config.toml
moe_layers = [0, 1, 2, 3, 4, 5, 6, 7, 8, 9, 10, 11, 12, 13]
init_std_router = 0.0174
lr_router = 0.000909
head_dim = 64
vocab_size = 22239
norm = "layernorm"
norm_eps = 1e-05
positions = "learned"
attn_scale = 0.125
parallel_block = false
optimizer = "soap_variant"
beta1 = 0.95
beta2 = 0.95
max_seq_len = 512
doc_mask = true
Below are experts of layer 10 (counted from 0) of a mixture-of-experts language model. Rows are named router (the router's row for the expert), down (a neuron's output weights, with its number) and show model dimensions 96-191. Each number is 200 + 20 x the weight over its row's rms, rounded and kept within 0 to 999.
Before each expert's rows: a language model's description of what the expert responds to; "comes before" lists some tokens at least twice as common just after its tokens as in all text. This comes from a sample of Wikipedia text that the model never trained on. Tokens count by the router's weight.

# expert 38
Layout and section markup. Line breaks, section-heading equals signs, table pipes and separators, and opening quotes, mostly where a new section, heading or table cell begins.
comes before: "\n", "==", "The", "In", "===", "|"
router,208,195,159,205,208,192,225,243,187,205,254,208,204,250,199,185,178,215,193,208,222,200,178,143,220,191,168,194,204,242,175,246,167,207,167,156,200,196,161,189,228,210,187,173,182,200,206,197,213,232,217,196,211,178,214,201,210,179,190,196,191,190,215,199,209,214,206,184,175,194,211,194,199,218,176,183,183,182,207,189,222,215,174,251,219,168,202,220,193,221,195,230,207,180,214,185
down0,178,183,176,205,184,206,174,205,210,192,195,166,221,189,201,202,203,174,212,183,193,178,207,190,231,188,210,159,216,201,202,162,240,207,210,195,205,181,173,208,207,204,211,218,180,192,211,214,208,199,186,174,188,199,229,209,172,214,206,201,204,220,193,222,233,201,188,201,166,207,238,210,183,186,189,170,173,176,191,199,217,177,208,185,178,181,168,201,184,172,194,196,212,166,198,206
down1,190,199,186,188,199,211,192,214,185,207,180,188,190,216,211,215,231,235,188,215,175,218,216,187,211,187,205,166,192,179,186,190,196,208,208,204,199,189,230,186,191,178,174,206,261,224,169,237,209,185,204,231,215,199,196,227,204,229,193,194,194,200,204,200,217,223,203,200,194,212,228,215,169,200,197,169,236,188,203,175,230,199,201,162,168,206,209,210,203,207,237,209,155,215,176,211
down2,217,205,189,211,208,206,206,205,185,190,209,182,211,172,200,175,207,224,178,208,210,221,199,207,186,154,223,202,190,160,191,187,177,213,210,190,176,214,210,164,198,203,200,198,188,202,199,139,212,188,184,206,179,163,193,164,186,184,219,225,188,208,183,179,180,193,192,200,206,199,213,209,238,154,213,190,197,182,209,212,169,212,185,184,206,188,225,149,195,235,217,195,199,182,176,223
down3,195,185,216,173,205,192,202,184,191,203,218,209,199,225,211,165,225,181,147,225,197,199,186,206,163,192,197,217,209,171,191,193,223,224,214,185,179,212,221,218,197,198,184,189,209,214,211,204,213,255,182,217,204,175,200,218,196,168,191,207,228,188,151,181,191,196,244,200,177,182,174,161,199,206,200,219,172,174,190,213,237,197,202,209,201,187,208,194,168,204,182,205,220,209,208,189
down4,171,198,224,213,172,205,196,179,209,204,219,169,229,183,179,172,212,222,205,205,196,173,225,183,202,196,158,215,202,237,215,205,218,186,201,172,220,206,198,191,208,212,188,218,183,228,197,211,221,194,198,180,225,222,212,194,218,170,174,195,158,215,179,154,219,215,206,198,223,197,183,195,196,202,182,240,199,201,195,203,231,201,209,206,195,179,190,186,197,204,188,222,197,205,153,189
down5,217,187,227,209,199,208,224,218,205,213,221,220,262,153,204,180,187,224,190,181,196,205,221,203,170,215,224,174,178,204,200,202,221,232,202,197,200,205,163,185,213,190,205,194,194,165,188,180,201,198,213,174,194,214,183,221,200,218,183,178,225,206,198,204,169,189,199,194,212,206,191,214,220,186,171,179,150,205,207,197,199,175,217,159,191,179,175,219,223,200,216,209,185,196,201,187
down6,180,187,218,150,220,196,210,238,195,183,214,199,222,222,207,188,245,218,180,210,181,207,222,217,248,207,185,203,190,212,186,213,195,209,184,180,208,174,204,201,188,213,205,210,192,154,223,178,206,193,200,216,235,199,197,219,175,240,173,188,179,197,202,175,212,150,176,174,194,201,208,145,169,177,212,184,163,184,181,230,217,195,184,220,199,201,197,209,203,184,200,194,176,214,195,189
down7,147,229,209,190,224,204,202,193,205,172,177,196,216,167,202,233,228,174,224,187,230,174,193,208,199,201,147,214,251,230,209,204,184,226,203,182,248,210,177,208,196,239,224,210,200,223,208,226,188,211,190,184,238,210,204,215,209,195,208,191,161,173,222,165,195,211,209,219,208,186,187,201,187,181,178,187,225,209,201,207,225,202,209,178,201,191,244,221,219,228,214,183,199,212,187,180
down8,215,206,175,176,163,188,200,184,203,179,204,192,217,204,204,192,213,189,176,209,202,204,212,204,201,193,225,164,202,197,190,178,191,207,173,213,199,195,195,168,183,188,171,202,190,178,175,215,238,218,213,206,215,208,219,212,174,218,195,222,201,197,182,214,207,209,163,161,201,217,172,180,208,222,229,166,214,196,226,244,185,193,172,214,185,202,225,203,175,200,224,163,189,212,217,230
down9,194,206,198,186,203,240,162,200,217,223,183,226,229,190,217,163,221,222,180,211,193,184,200,245,217,220,201,183,235,211,208,177,167,206,205,200,189,217,196,182,177,209,219,207,153,193,205,220,217,174,187,230,177,211,207,216,187,189,178,191,204,210,188,190,187,172,169,218,192,248,185,229,241,205,175,194,190,192,196,176,216,225,181,198,219,183,204,203,195,192,206,219,202,206,178,175
down10,201,174,188,202,243,193,194,206,210,202,221,204,236,215,214,233,199,207,199,151,228,222,208,208,203,218,207,186,177,178,215,197,189,232,182,192,193,212,209,216,196,202,168,219,198,200,214,182,202,230,182,184,200,205,224,231,231,185,192,195,205,165,205,201,166,205,156,195,185,199,176,210,181,188,221,218,193,209,198,210,199,175,202,180,192,210,156,199,224,248,207,207,208,225,206,196
down11,181,243,197,228,194,192,212,191,240,195,197,205,217,204,210,253,160,191,215,219,148,204,190,184,173,249,195,214,198,202,171,205,202,210,202,213,188,183,199,177,183,144,216,221,193,187,226,207,226,227,179,196,213,204,208,215,213,179,202,185,188,197,218,163,180,194,219,187,222,222,206,218,193,195,181,184,204,186,229,157,203,192,195,215,215,189,197,224,193,210,172,196,200,231,211,191
down12,191,186,195,172,170,196,203,196,161,192,174,178,218,179,193,221,202,213,161,228,179,196,239,214,217,193,180,232,201,195,253,170,197,199,229,200,222,194,193,193,196,180,194,211,252,182,249,184,192,206,192,205,184,206,182,185,217,192,189,202,169,196,218,201,155,219,188,170,218,232,202,212,185,186,190,148,207,179,211,198,186,207,183,212,203,198,204,206,186,213,243,220,175,190,181,207
down13,191,187,209,195,182,243,191,229,167,170,225,205,157,236,184,222,180,185,183,199,223,216,211,216,181,192,239,198,188,228,190,198,170,172,154,201,240,177,196,207,211,223,195,202,222,186,200,207,229,216,197,192,229,209,207,224,157,217,235,204,223,202,206,182,209,188,206,187,181,216,203,203,185,213,213,227,201,215,227,209,231,212,196,204,204,198,220,212,189,216,186,215,203,215,189,202
down14,177,203,183,216,190,215,172,214,203,182,207,202,227,199,198,201,197,185,231,205,210,230,214,215,185,180,208,187,212,192,196,199,183,205,188,198,186,202,222,194,250,182,200,200,259,177,196,201,201,209,210,240,211,182,179,196,240,200,201,185,228,206,209,197,198,232,197,199,212,239,150,203,167,196,194,187,158,172,173,207,210,171,179,204,205,177,197,193,234,191,214,200,210,149,215,178
down15,221,217,166,205,212,219,175,182,200,181,213,203,204,210,191,185,197,184,210,204,192,223,203,204,229,250,214,202,234,209,235,203,178,232,203,163,209,194,202,219,199,204,200,231,195,201,169,186,180,204,243,213,214,172,218,200,211,246,200,180,218,237,237,194,216,206,236,201,222,187,194,182,196,219,207,197,208,198,211,163,203,197,195,217,140,166,199,198,180,185,163,214,169,212,186,176
down16,197,224,215,173,198,180,157,196,180,190,209,240,221,200,183,197,213,179,161,229,210,230,219,168,215,196,176,203,175,177,220,173,193,177,221,224,219,217,199,203,207,178,221,214,211,243,206,205,187,201,204,242,179,218,198,193,235,211,223,217,212,192,176,214,173,190,219,207,191,219,203,226,182,240,240,201,194,218,187,227,191,187,168,200,205,220,192,227,195,178,196,170,188,176,207,196
down17,225,189,175,206,183,220,198,225,224,212,193,198,200,139,183,229,195,182,203,173,173,200,212,228,195,191,179,208,205,217,197,207,193,220,169,197,184,198,231,189,217,222,194,228,175,205,204,228,240,178,212,195,215,179,217,229,154,202,208,211,205,201,226,210,157,182,213,178,179,206,194,242,196,197,169,171,196,205,202,172,215,190,188,212,184,221,199,208,230,222,204,197,205,210,195,191
down18,210,200,194,222,229,202,193,184,237,206,211,185,179,218,202,177,157,208,207,216,223,204,176,218,201,205,246,225,224,216,162,217,206,207,249,215,228,218,199,200,207,190,234,180,209,208,176,195,194,186,206,197,196,217,130,220,231,215,193,212,205,206,220,208,193,173,204,225,208,172,234,189,222,217,228,198,157,199,191,226,200,187,182,201,186,194,200,159,203,207,202,188,187,209,201,207
down19,172,202,187,243,187,204,204,216,206,208,233,174,224,173,195,169,207,174,212,164,194,222,182,232,229,192,182,226,224,212,194,174,182,204,227,188,210,183,218,223,221,213,207,176,217,196,182,208,174,181,182,199,198,202,182,198,231,196,228,193,206,191,178,217,201,217,217,223,224,175,203,225,200,222,190,201,212,165,178,187,224,202,189,224,194,238,200,179,190,189,182,188,240,167,179,191
down20,199,211,216,175,220,219,207,211,200,217,188,167,193,204,195,237,237,251,179,216,195,179,224,222,204,204,176,199,210,217,209,192,226,236,206,190,230,176,188,186,196,214,214,206,230,171,208,214,211,186,222,177,208,162,190,215,218,161,152,191,219,199,187,211,196,221,190,222,221,209,193,213,178,212,226,190,226,199,225,263,207,198,212,199,200,209,180,206,202,193,198,208,204,210,188,179
down21,210,211,219,204,194,220,199,211,226,192,218,200,237,211,195,204,203,199,208,221,219,184,183,225,211,196,194,204,212,181,183,200,214,171,190,206,213,173,207,225,214,188,233,163,246,184,192,201,233,217,184,201,205,203,250,239,175,182,233,183,221,218,194,187,175,198,196,230,182,206,177,163,220,186,191,187,205,198,163,231,219,226,162,199,183,176,158,209,184,195,191,225,227,194,239,172
down22,209,163,206,201,201,185,245,163,220,177,187,202,178,205,232,162,221,228,170,184,164,230,206,184,191,210,175,197,200,221,206,173,202,189,189,190,217,203,242,212,216,189,223,220,220,198,207,216,164,172,221,205,177,187,224,182,211,206,189,226,188,168,210,241,229,241,204,181,184,200,196,200,202,219,166,196,215,217,221,228,200,186,217,227,196,201,185,203,213,231,223,202,204,205,228,238
down23,212,228,174,184,210,226,209,203,206,194,174,195,173,175,159,209,191,220,177,167,196,233,196,165,201,264,198,204,258,202,188,213,224,199,242,183,193,209,182,181,207,204,219,205,175,189,223,172,200,173,173,199,188,214,203,193,230,217,196,244,208,245,200,191,194,201,209,200,203,173,209,201,217,210,220,218,180,204,174,185,177,175,191,211,194,206,218,185,209,203,198,200,235,194,219,190
down24,162,199,229,147,180,214,217,216,206,209,239,155,223,229,206,181,193,198,209,222,183,193,194,213,186,190,194,210,185,217,193,158,156,215,199,166,188,232,211,200,206,191,195,195,197,190,222,182,234,186,216,244,215,214,175,204,217,202,172,183,163,214,168,190,178,201,210,182,242,188,185,192,177,178,193,211,208,184,194,240,201,191,184,218,174,162,204,189,206,224,221,206,176,209,204,219
down25,205,212,205,176,205,208,195,207,208,161,198,200,202,243,214,159,186,218,211,173,186,253,221,224,193,171,215,189,207,194,196,191,206,186,208,172,197,215,217,214,208,207,217,215,186,209,147,229,176,175,192,227,222,214,217,223,263,209,176,185,191,178,174,190,199,179,178,208,200,171,227,210,206,230,214,226,184,181,221,204,201,181,227,226,203,187,203,217,245,212,195,208,187,190,202,191
down26,210,216,214,201,173,172,187,220,199,215,213,195,218,168,187,165,203,213,208,203,207,197,200,180,186,205,191,200,241,207,204,194,204,222,184,214,174,200,219,225,197,185,227,234,195,196,193,207,241,177,193,234,223,175,199,219,211,204,202,215,193,188,190,210,157,211,173,202,174,188,182,192,175,212,185,227,188,159,226,161,170,216,240,211,182,217,245,184,189,185,222,217,225,211,184,216
down27,194,203,198,203,196,203,196,243,236,229,175,210,209,204,214,201,246,223,195,160,182,226,196,188,216,203,177,196,222,220,181,184,188,200,182,179,175,193,174,214,214,229,176,211,200,215,203,264,187,200,198,182,152,212,225,198,219,211,218,220,156,200,207,229,180,237,195,215,194,206,159,182,199,177,236,193,197,193,215,206,190,214,204,216,227,193,202,202,213,207,188,229,197,203,198,191
down28,213,190,218,205,189,238,191,169,165,224,201,161,230,206,172,225,187,144,210,175,191,184,211,206,193,204,211,179,229,207,215,222,219,235,196,208,199,184,220,215,157,184,179,190,215,173,178,193,223,206,170,155,207,240,174,193,181,202,213,207,179,197,201,201,208,170,193,191,189,181,226,193,193,177,216,229,181,197,200,178,208,215,162,200,189,222,199,205,208,205,202,190,199,223,206,214
down29,209,222,153,196,206,181,231,216,221,195,248,162,210,214,183,177,238,216,194,201,203,240,217,189,199,198,208,197,213,207,171,193,203,201,189,192,187,218,241,193,250,175,188,217,206,208,186,211,199,201,218,182,215,200,189,217,204,235,180,228,228,161,225,201,190,210,207,211,190,224,198,211,220,200,182,179,207,164,176,209,210,181,222,198,190,225,206,191,190,231,186,206,215,191,192,255
down30,195,176,170,216,176,186,229,199,196,224,200,156,186,194,227,218,212,185,192,178,235,207,173,191,227,223,196,208,224,168,182,223,190,222,229,176,174,209,183,239,191,211,202,208,206,205,216,234,213,185,196,177,203,201,205,179,207,194,200,184,201,192,194,179,202,227,198,203,166,198,237,216,179,208,181,203,219,199,206,192,202,180,179,203,219,210,181,218,216,195,179,218,215,206,192,234
down31,169,208,216,179,205,225,223,194,210,201,215,209,261,225,198,200,197,247,230,237,194,196,227,190,209,205,199,234,179,203,192,211,207,199,228,171,204,197,221,198,237,213,181,179,209,181,188,196,181,168,218,201,208,195,215,182,205,203,232,207,220,170,223,216,185,201,191,179,196,214,205,203,195,228,180,210,232,181,203,182,242,238,225,192,220,200,212,204,227,229,196,220,238,219,220,179
down32,195,201,210,148,169,202,164,214,204,196,204,216,187,222,204,211,178,241,220,205,203,222,214,233,204,192,204,209,231,179,208,197,204,193,160,209,224,170,169,179,200,242,191,210,199,229,182,182,201,194,191,167,186,204,208,171,199,193,170,214,201,234,176,200,195,245,197,167,184,212,173,194,186,206,168,213,177,200,177,177,198,197,179,197,209,229,192,211,204,219,189,195,213,227,186,183
down33,220,162,172,228,216,217,177,202,213,195,207,211,212,179,122,190,164,225,208,220,181,197,230,164,212,199,225,185,179,225,204,214,214,183,196,211,185,192,218,226,189,210,202,168,221,200,180,176,201,213,202,197,180,177,170,199,192,186,208,184,160,210,206,192,251,223,195,202,201,214,202,194,193,178,204,189,226,181,225,229,223,202,203,187,208,213,198,202,201,144,225,199,192,206,216,204
down34,205,214,199,193,196,203,204,178,224,203,208,218,215,209,162,186,191,207,154,191,201,237,180,152,221,170,204,178,184,235,229,197,186,229,186,181,231,239,195,187,193,173,197,183,243,204,173,207,195,204,221,198,227,191,161,191,191,177,238,190,201,181,183,241,218,205,213,201,214,210,218,216,220,176,179,205,178,210,176,210,209,241,157,212,189,183,161,217,215,223,213,221,189,186,165,195
down35,201,246,192,192,187,209,172,161,214,185,205,197,216,214,139,194,216,177,203,203,199,248,200,200,193,189,197,183,221,175,171,194,213,199,198,173,229,194,236,200,211,216,170,197,164,205,199,175,213,189,188,192,217,174,170,214,197,188,223,206,225,200,192,202,185,179,191,185,222,157,207,254,168,229,178,171,188,209,192,158,201,240,228,201,163,187,191,198,183,188,202,191,203,202,214,236
down36,210,221,173,240,211,174,202,167,189,194,192,218,181,203,200,186,236,195,207,161,195,204,234,191,168,187,174,188,197,190,199,203,164,201,228,209,179,226,182,208,236,226,211,200,173,217,223,189,196,197,202,183,192,205,191,210,196,181,182,198,204,178,195,190,195,213,217,228,188,199,202,192,210,212,157,199,202,196,187,176,190,210,213,206,211,199,208,223,144,182,156,166,243,225,199,210
down37,226,178,185,234,203,183,220,208,218,160,183,212,173,205,216,172,195,202,165,192,203,199,185,242,207,190,197,222,179,225,183,179,199,206,180,216,205,215,215,224,166,199,210,211,224,224,233,219,177,203,211,176,228,180,198,216,200,231,241,205,192,215,204,209,177,193,222,159,185,212,180,177,187,208,199,196,206,221,215,164,203,181,192,240,180,209,248,208,196,222,219,187,185,210,202,186
down38,186,211,207,206,207,168,197,219,240,218,180,166,218,253,193,212,198,222,218,203,184,264,225,217,216,165,216,157,202,189,200,226,175,205,213,190,221,201,224,215,205,189,182,204,197,221,201,201,207,196,212,181,199,186,192,211,200,213,166,207,227,195,225,191,182,178,192,195,194,212,186,192,190,238,217,211,226,190,204,202,241,212,201,187,238,218,190,194,228,214,196,190,208,178,203,200
down39,201,172,213,221,232,182,224,170,200,170,216,188,228,159,215,200,196,221,197,194,223,218,158,194,229,188,186,190,241,186,192,186,184,219,219,263,190,226,198,194,201,200,185,209,193,173,154,209,208,234,174,179,207,203,198,191,203,173,177,223,185,174,217,181,197,170,188,213,217,184,215,233,234,209,203,190,203,190,195,196,202,183,180,234,187,261,224,210,235,213,210,197,186,190,189,226
down40,214,210,217,195,197,150,189,192,235,210,195,157,226,203,184,214,201,226,228,211,212,202,215,199,256,201,202,217,169,210,235,210,220,205,189,204,206,184,182,185,185,175,213,240,169,177,238,180,170,201,164,192,215,187,181,208,218,217,214,205,195,218,176,190,194,220,230,192,188,208,202,209,199,209,198,221,199,205,200,250,204,147,204,194,179,215,206,231,213,177,196,175,176,214,218,222
down41,189,202,208,205,203,200,182,209,204,210,198,232,226,226,176,218,221,176,195,174,201,169,229,202,213,183,176,193,195,182,186,223,219,175,171,235,201,184,159,242,163,173,202,190,180,203,209,194,181,204,173,222,240,211,215,214,217,197,185,202,203,221,206,202,194,173,210,197,198,245,166,218,263,230,193,206,213,174,217,192,211,208,208,164,205,183,166,191,198,211,193,212,182,187,203,211
down42,193,209,199,166,200,223,180,201,213,198,173,204,185,207,193,180,133,202,199,169,210,144,215,185,188,217,199,193,163,216,197,212,202,240,172,224,241,210,180,207,222,210,213,212,190,215,236,191,204,200,202,171,207,185,183,197,212,214,204,193,188,200,242,181,243,197,202,183,193,236,172,212,157,180,217,216,202,211,191,207,180,200,207,225,197,195,180,176,221,224,180,184,196,165,214,192
down43,183,191,200,203,202,205,182,200,219,226,178,182,200,166,181,211,215,178,236,201,196,173,187,207,182,219,217,160,194,207,173,174,166,235,212,209,180,188,220,201,205,174,200,181,233,180,188,219,190,180,204,211,210,213,178,190,205,212,204,151,215,194,244,192,186,199,212,189,212,198,192,216,242,204,187,172,182,206,179,184,199,178,174,159,166,188,210,176,226,203,194,198,205,192,232,156
down44,186,225,195,192,214,188,218,224,211,173,200,223,199,198,173,193,211,196,200,183,146,227,207,180,239,187,212,222,164,205,201,175,190,181,202,199,220,224,179,204,207,192,186,181,237,197,198,181,194,186,222,210,234,210,200,171,254,180,196,189,182,217,185,183,155,208,210,199,208,171,232,181,199,204,226,186,226,197,226,205,235,212,176,198,204,206,207,179,240,182,223,214,185,179,214,202
down45,192,177,240,199,210,192,210,218,210,230,205,195,197,237,193,173,184,220,177,234,211,203,217,164,177,190,215,233,217,194,194,239,209,201,157,176,195,196,185,157,185,217,232,210,199,205,197,198,195,215,196,203,200,192,186,190,170,214,172,183,202,157,207,204,218,144,206,197,170,171,196,218,193,176,195,192,212,204,193,220,229,182,213,250,214,214,190,209,206,200,211,259,201,209,183,206
down46,186,183,187,205,216,187,208,246,191,216,206,232,182,208,169,172,194,202,204,176,197,204,186,175,188,176,224,197,240,219,184,187,200,176,185,193,210,169,200,214,185,184,210,197,229,211,199,278,199,166,174,172,176,204,222,186,176,185,189,167,210,194,197,179,222,241,202,192,196,209,175,218,233,177,179,213,214,225,227,191,171,197,185,190,208,188,179,196,213,185,177,187,209,209,179,202
down47,194,188,190,185,206,212,196,185,189,216,185,174,235,234,191,181,190,192,176,227,185,181,182,206,192,210,175,239,193,186,211,196,242,221,206,225,192,175,207,188,187,230,203,166,205,191,208,166,184,199,212,159,182,208,218,191,166,201,204,190,186,161,255,199,223,210,198,190,197,184,209,232,198,172,214,221,172,227,217,176,197,209,198,171,234,168,194,196,237,186,186,199,192,149,210,210
down48,222,198,218,200,190,244,239,215,170,225,146,211,170,202,189,209,201,195,213,183,202,217,197,173,232,205,193,169,205,170,192,218,176,192,202,187,190,205,208,237,208,195,204,196,205,198,194,175,201,171,202,200,197,248,231,196,212,207,190,165,195,207,219,203,203,180,229,201,192,183,245,217,223,209,197,218,168,184,194,196,207,203,206,231,186,201,201,207,201,186,214,222,191,184,210,208
down49,198,246,181,186,195,191,220,192,194,214,221,178,193,237,179,195,204,192,196,226,211,210,171,209,186,220,196,208,178,167,210,191,185,185,186,211,198,181,210,209,241,211,178,220,209,189,184,229,193,163,212,222,199,192,247,211,182,219,213,187,193,247,171,181,219,200,210,170,195,198,214,208,182,231,170,216,178,177,219,200,197,198,225,209,198,208,233,198,209,175,170,220,226,208,191,219
down50,224,192,189,174,195,214,219,200,181,222,158,216,198,211,193,194,259,183,169,210,202,208,218,172,221,187,173,197,233,197,194,235,195,206,180,208,255,174,208,189,185,212,220,209,248,175,189,236,184,171,206,188,203,219,176,191,187,207,181,186,188,205,167,219,230,222,180,208,217,203,225,218,198,219,225,203,175,162,193,188,209,193,208,212,229,191,144,193,225,196,222,217,183,209,198,204
down51,216,215,175,197,210,186,200,145,202,173,224,172,192,225,202,215,192,171,185,186,232,189,246,188,178,198,200,213,222,210,185,240,214,181,179,202,197,197,196,199,168,222,203,202,252,213,208,203,217,243,176,210,182,214,193,187,220,192,179,200,174,202,195,212,208,186,233,220,187,212,206,192,213,160,216,208,162,217,207,178,206,198,180,196,204,209,183,166,155,247,185,216,179,217,220,203
down52,199,221,204,222,220,164,195,210,209,154,181,224,212,208,229,186,223,198,193,213,190,176,180,188,207,196,166,252,168,207,203,180,185,187,211,246,195,218,182,180,211,178,238,194,223,194,200,185,215,210,185,206,229,205,183,207,190,216,211,207,169,209,182,195,199,231,201,192,195,192,196,151,221,152,242,178,231,197,234,215,196,224,197,231,167,187,202,224,208,200,218,146,194,171,200,175
down53,181,207,179,225,197,210,174,167,182,222,189,168,225,196,188,194,206,221,193,208,199,227,182,201,196,185,229,203,190,208,176,178,217,215,219,185,176,187,256,200,212,182,223,210,222,193,201,190,212,211,190,237,214,186,207,200,200,248,191,196,221,193,244,185,200,205,213,189,221,141,190,196,232,196,264,222,246,174,206,170,205,215,216,212,190,227,190,196,236,165,180,216,221,197,229,208
down54,204,204,239,186,187,202,212,224,200,194,234,183,188,173,196,208,181,194,242,182,172,191,198,194,210,235,171,179,183,171,214,204,203,192,157,217,201,206,174,191,185,237,217,151,173,213,225,182,205,205,186,201,188,185,231,208,209,190,191,210,171,187,234,207,219,175,180,188,186,185,188,191,155,226,184,213,206,206,206,191,211,195,176,134,190,181,236,159,191,193,179,225,184,189,211,174
down55,177,207,206,199,183,180,212,195,186,194,164,230,195,221,194,183,199,186,187,187,220,180,215,147,226,206,198,193,219,181,206,240,198,223,171,151,211,214,215,193,200,208,213,199,196,188,187,203,214,205,214,209,200,178,222,201,212,179,192,224,182,187,173,195,193,189,203,214,223,190,175,205,236,209,214,192,190,176,159,226,199,201,161,158,182,196,206,187,188,198,197,188,188,226,195,198
down56,206,187,197,221,192,186,217,194,205,186,200,215,177,184,137,191,192,182,210,186,186,188,184,194,194,180,233,226,189,219,181,177,203,175,177,236,200,207,177,186,210,150,208,207,191,178,175,190,184,183,211,219,203,192,205,221,194,159,203,172,235,204,202,214,195,213,191,173,186,188,159,169,182,190,230,176,200,159,211,200,176,210,181,247,203,213,210,211,220,223,191,195,194,181,200,247
down57,235,208,194,186,190,209,223,182,207,194,217,176,177,207,156,182,191,196,223,212,195,192,211,175,198,212,182,198,210,217,224,184,188,232,160,177,194,215,232,222,242,207,176,228,192,214,187,187,183,210,211,194,213,214,184,213,160,180,221,235,193,193,214,248,212,226,181,216,196,211,211,168,199,228,228,213,209,224,215,186,170,206,241,206,189,228,200,226,206,216,170,200,206,178,200,213
down58,230,164,186,215,194,190,191,205,186,232,237,240,207,242,234,185,186,221,228,208,184,230,197,203,195,216,213,240,195,208,184,183,209,207,200,197,194,231,200,189,203,208,211,202,218,188,203,196,224,198,142,175,172,232,212,203,205,194,204,187,167,234,190,189,208,219,197,142,203,214,230,191,213,180,184,201,185,204,205,221,180,194,190,214,184,200,185,193,194,171,215,190,228,203,173,197
down59,185,205,188,196,183,171,188,216,187,213,212,196,176,190,181,209,219,206,202,213,208,186,195,190,221,195,164,213,164,175,198,161,179,213,194,187,177,194,199,226,164,206,186,262,200,184,182,178,212,242,196,211,151,228,225,161,217,222,207,208,173,200,223,215,235,181,187,166,217,207,210,198,263,195,182,222,203,226,184,215,151,165,169,180,202,181,191,158,206,199,223,219,175,189,223,232
down60,207,188,202,208,183,221,194,196,233,174,204,181,245,192,175,217,162,191,187,222,182,208,195,206,207,200,205,209,196,162,250,156,205,189,199,191,187,214,190,205,224,211,186,221,168,211,210,185,210,183,217,202,176,208,237,214,200,212,176,208,208,171,200,200,187,185,182,208,205,198,207,186,229,225,203,217,237,184,205,213,203,154,177,215,207,213,206,185,218,215,225,210,210,181,194,165
down61,209,210,230,220,242,223,200,174,200,227,201,219,175,228,222,237,218,175,206,218,231,177,215,217,208,217,221,195,166,193,179,184,221,150,169,180,173,226,199,192,216,183,198,168,162,211,233,210,196,231,171,219,151,162,191,158,182,178,187,205,200,214,188,188,193,202,201,203,188,202,219,208,236,208,198,214,202,173,220,186,203,196,158,190,173,204,182,182,196,186,222,173,206,204,144,190
down62,178,183,208,191,204,196,201,184,205,168,206,217,207,203,189,226,234,214,206,211,192,200,208,209,189,167,176,177,206,195,164,228,201,198,141,203,206,245,163,165,222,171,207,223,210,186,194,220,195,206,190,164,191,227,230,212,172,208,210,209,203,191,230,198,221,169,178,169,193,203,208,203,183,192,231,215,206,171,211,216,172,197,193,203,200,266,205,224,194,207,186,219,221,182,207,163
down63,184,203,208,179,225,213,216,140,228,198,257,255,206,226,176,166,212,192,239,206,229,183,148,217,190,193,206,196,201,227,209,208,205,187,217,212,190,218,204,219,222,205,193,226,202,164,182,174,176,198,204,220,220,205,199,153,213,181,195,208,189,198,192,183,216,214,201,204,224,224,220,184,220,224,209,217,188,222,200,203,194,202,167,187,190,216,186,167,182,161,202,189,209,227,235,190
down64,178,191,201,216,222,221,227,172,202,212,194,179,184,175,227,135,194,193,207,200,185,160,186,218,185,178,201,166,197,190,188,176,194,181,193,244,187,246,203,185,209,213,194,227,199,195,201,218,191,207,220,210,200,200,180,199,198,206,200,170,208,179,209,202,217,161,227,171,159,170,207,178,196,186,209,179,251,206,186,210,192,189,204,184,241,175,168,168,173,162,205,203,216,218,205,202
down65,193,199,211,220,215,188,204,225,220,225,189,150,233,192,179,187,209,206,204,196,176,213,238,225,220,191,208,191,150,174,194,204,196,225,233,221,206,165,185,182,194,187,194,203,188,213,258,171,210,171,156,234,202,222,188,193,185,164,205,211,225,201,185,213,215,182,191,205,194,223,175,224,159,194,190,196,232,210,194,217,216,208,164,197,198,196,174,202,187,179,195,185,230,199,203,213
down66,201,163,189,169,174,215,197,207,209,187,235,210,187,191,196,156,180,198,208,163,184,199,162,212,208,218,235,233,189,206,191,208,212,175,190,188,174,202,175,205,181,179,221,153,218,206,204,198,174,209,190,234,176,235,184,200,197,207,199,212,201,195,188,200,226,210,165,162,221,175,207,172,236,219,202,201,228,192,154,199,183,235,204,193,194,177,196,212,155,203,224,194,198,177,195,193
down67,197,194,232,224,204,243,211,175,193,189,195,204,174,197,174,199,186,198,210,208,221,199,162,193,203,180,173,207,229,178,213,208,177,178,164,217,175,192,217,191,182,210,206,156,206,216,229,227,207,179,173,212,206,185,199,216,200,162,216,211,222,224,208,180,198,186,188,211,183,194,242,202,106,217,220,195,213,195,218,217,229,203,178,229,206,190,168,231,229,167,230,171,206,208,216,211
down68,178,202,184,202,179,202,184,202,241,208,169,211,193,142,197,205,175,207,239,190,228,188,184,199,213,183,207,214,208,196,172,178,172,189,204,256,201,171,240,204,198,214,210,204,163,221,218,215,195,204,191,205,192,205,221,200,165,219,194,207,172,203,215,170,207,210,199,220,204,181,215,205,248,231,200,177,226,217,214,176,180,223,200,216,197,185,197,242,213,201,213,205,203,190,180,182
down69,192,211,208,199,172,152,205,179,162,204,215,198,206,182,204,188,194,163,194,214,208,222,207,177,215,196,160,208,171,182,218,235,201,196,194,237,180,190,191,175,205,207,199,189,197,216,163,182,235,187,217,208,169,188,196,206,186,198,200,191,232,185,234,199,184,197,182,230,204,199,199,216,146,185,169,198,231,192,202,183,222,200,205,204,224,182,263,233,240,213,210,221,212,187,165,195
down70,172,161,183,186,206,218,174,198,211,197,193,191,194,222,205,202,193,202,184,164,169,200,185,211,184,213,201,226,199,211,194,216,188,205,196,176,199,166,216,187,215,166,199,170,227,189,181,182,197,186,203,208,215,183,202,232,183,211,172,169,197,219,181,196,164,190,230,183,203,194,239,200,132,201,207,175,208,179,180,189,204,192,199,217,211,188,235,202,213,231,199,186,221,196,215,202
down71,170,241,222,198,202,190,228,236,222,215,181,215,224,168,222,180,195,192,238,173,169,241,212,188,214,195,177,171,189,198,213,197,200,210,224,212,196,228,181,152,201,166,205,211,193,245,238,188,201,154,179,153,218,212,207,237,165,203,191,201,191,204,209,185,213,211,178,213,192,206,219,210,224,197,164,207,199,183,210,190,199,176,199,201,216,196,186,205,192,178,229,197,186,198,196,189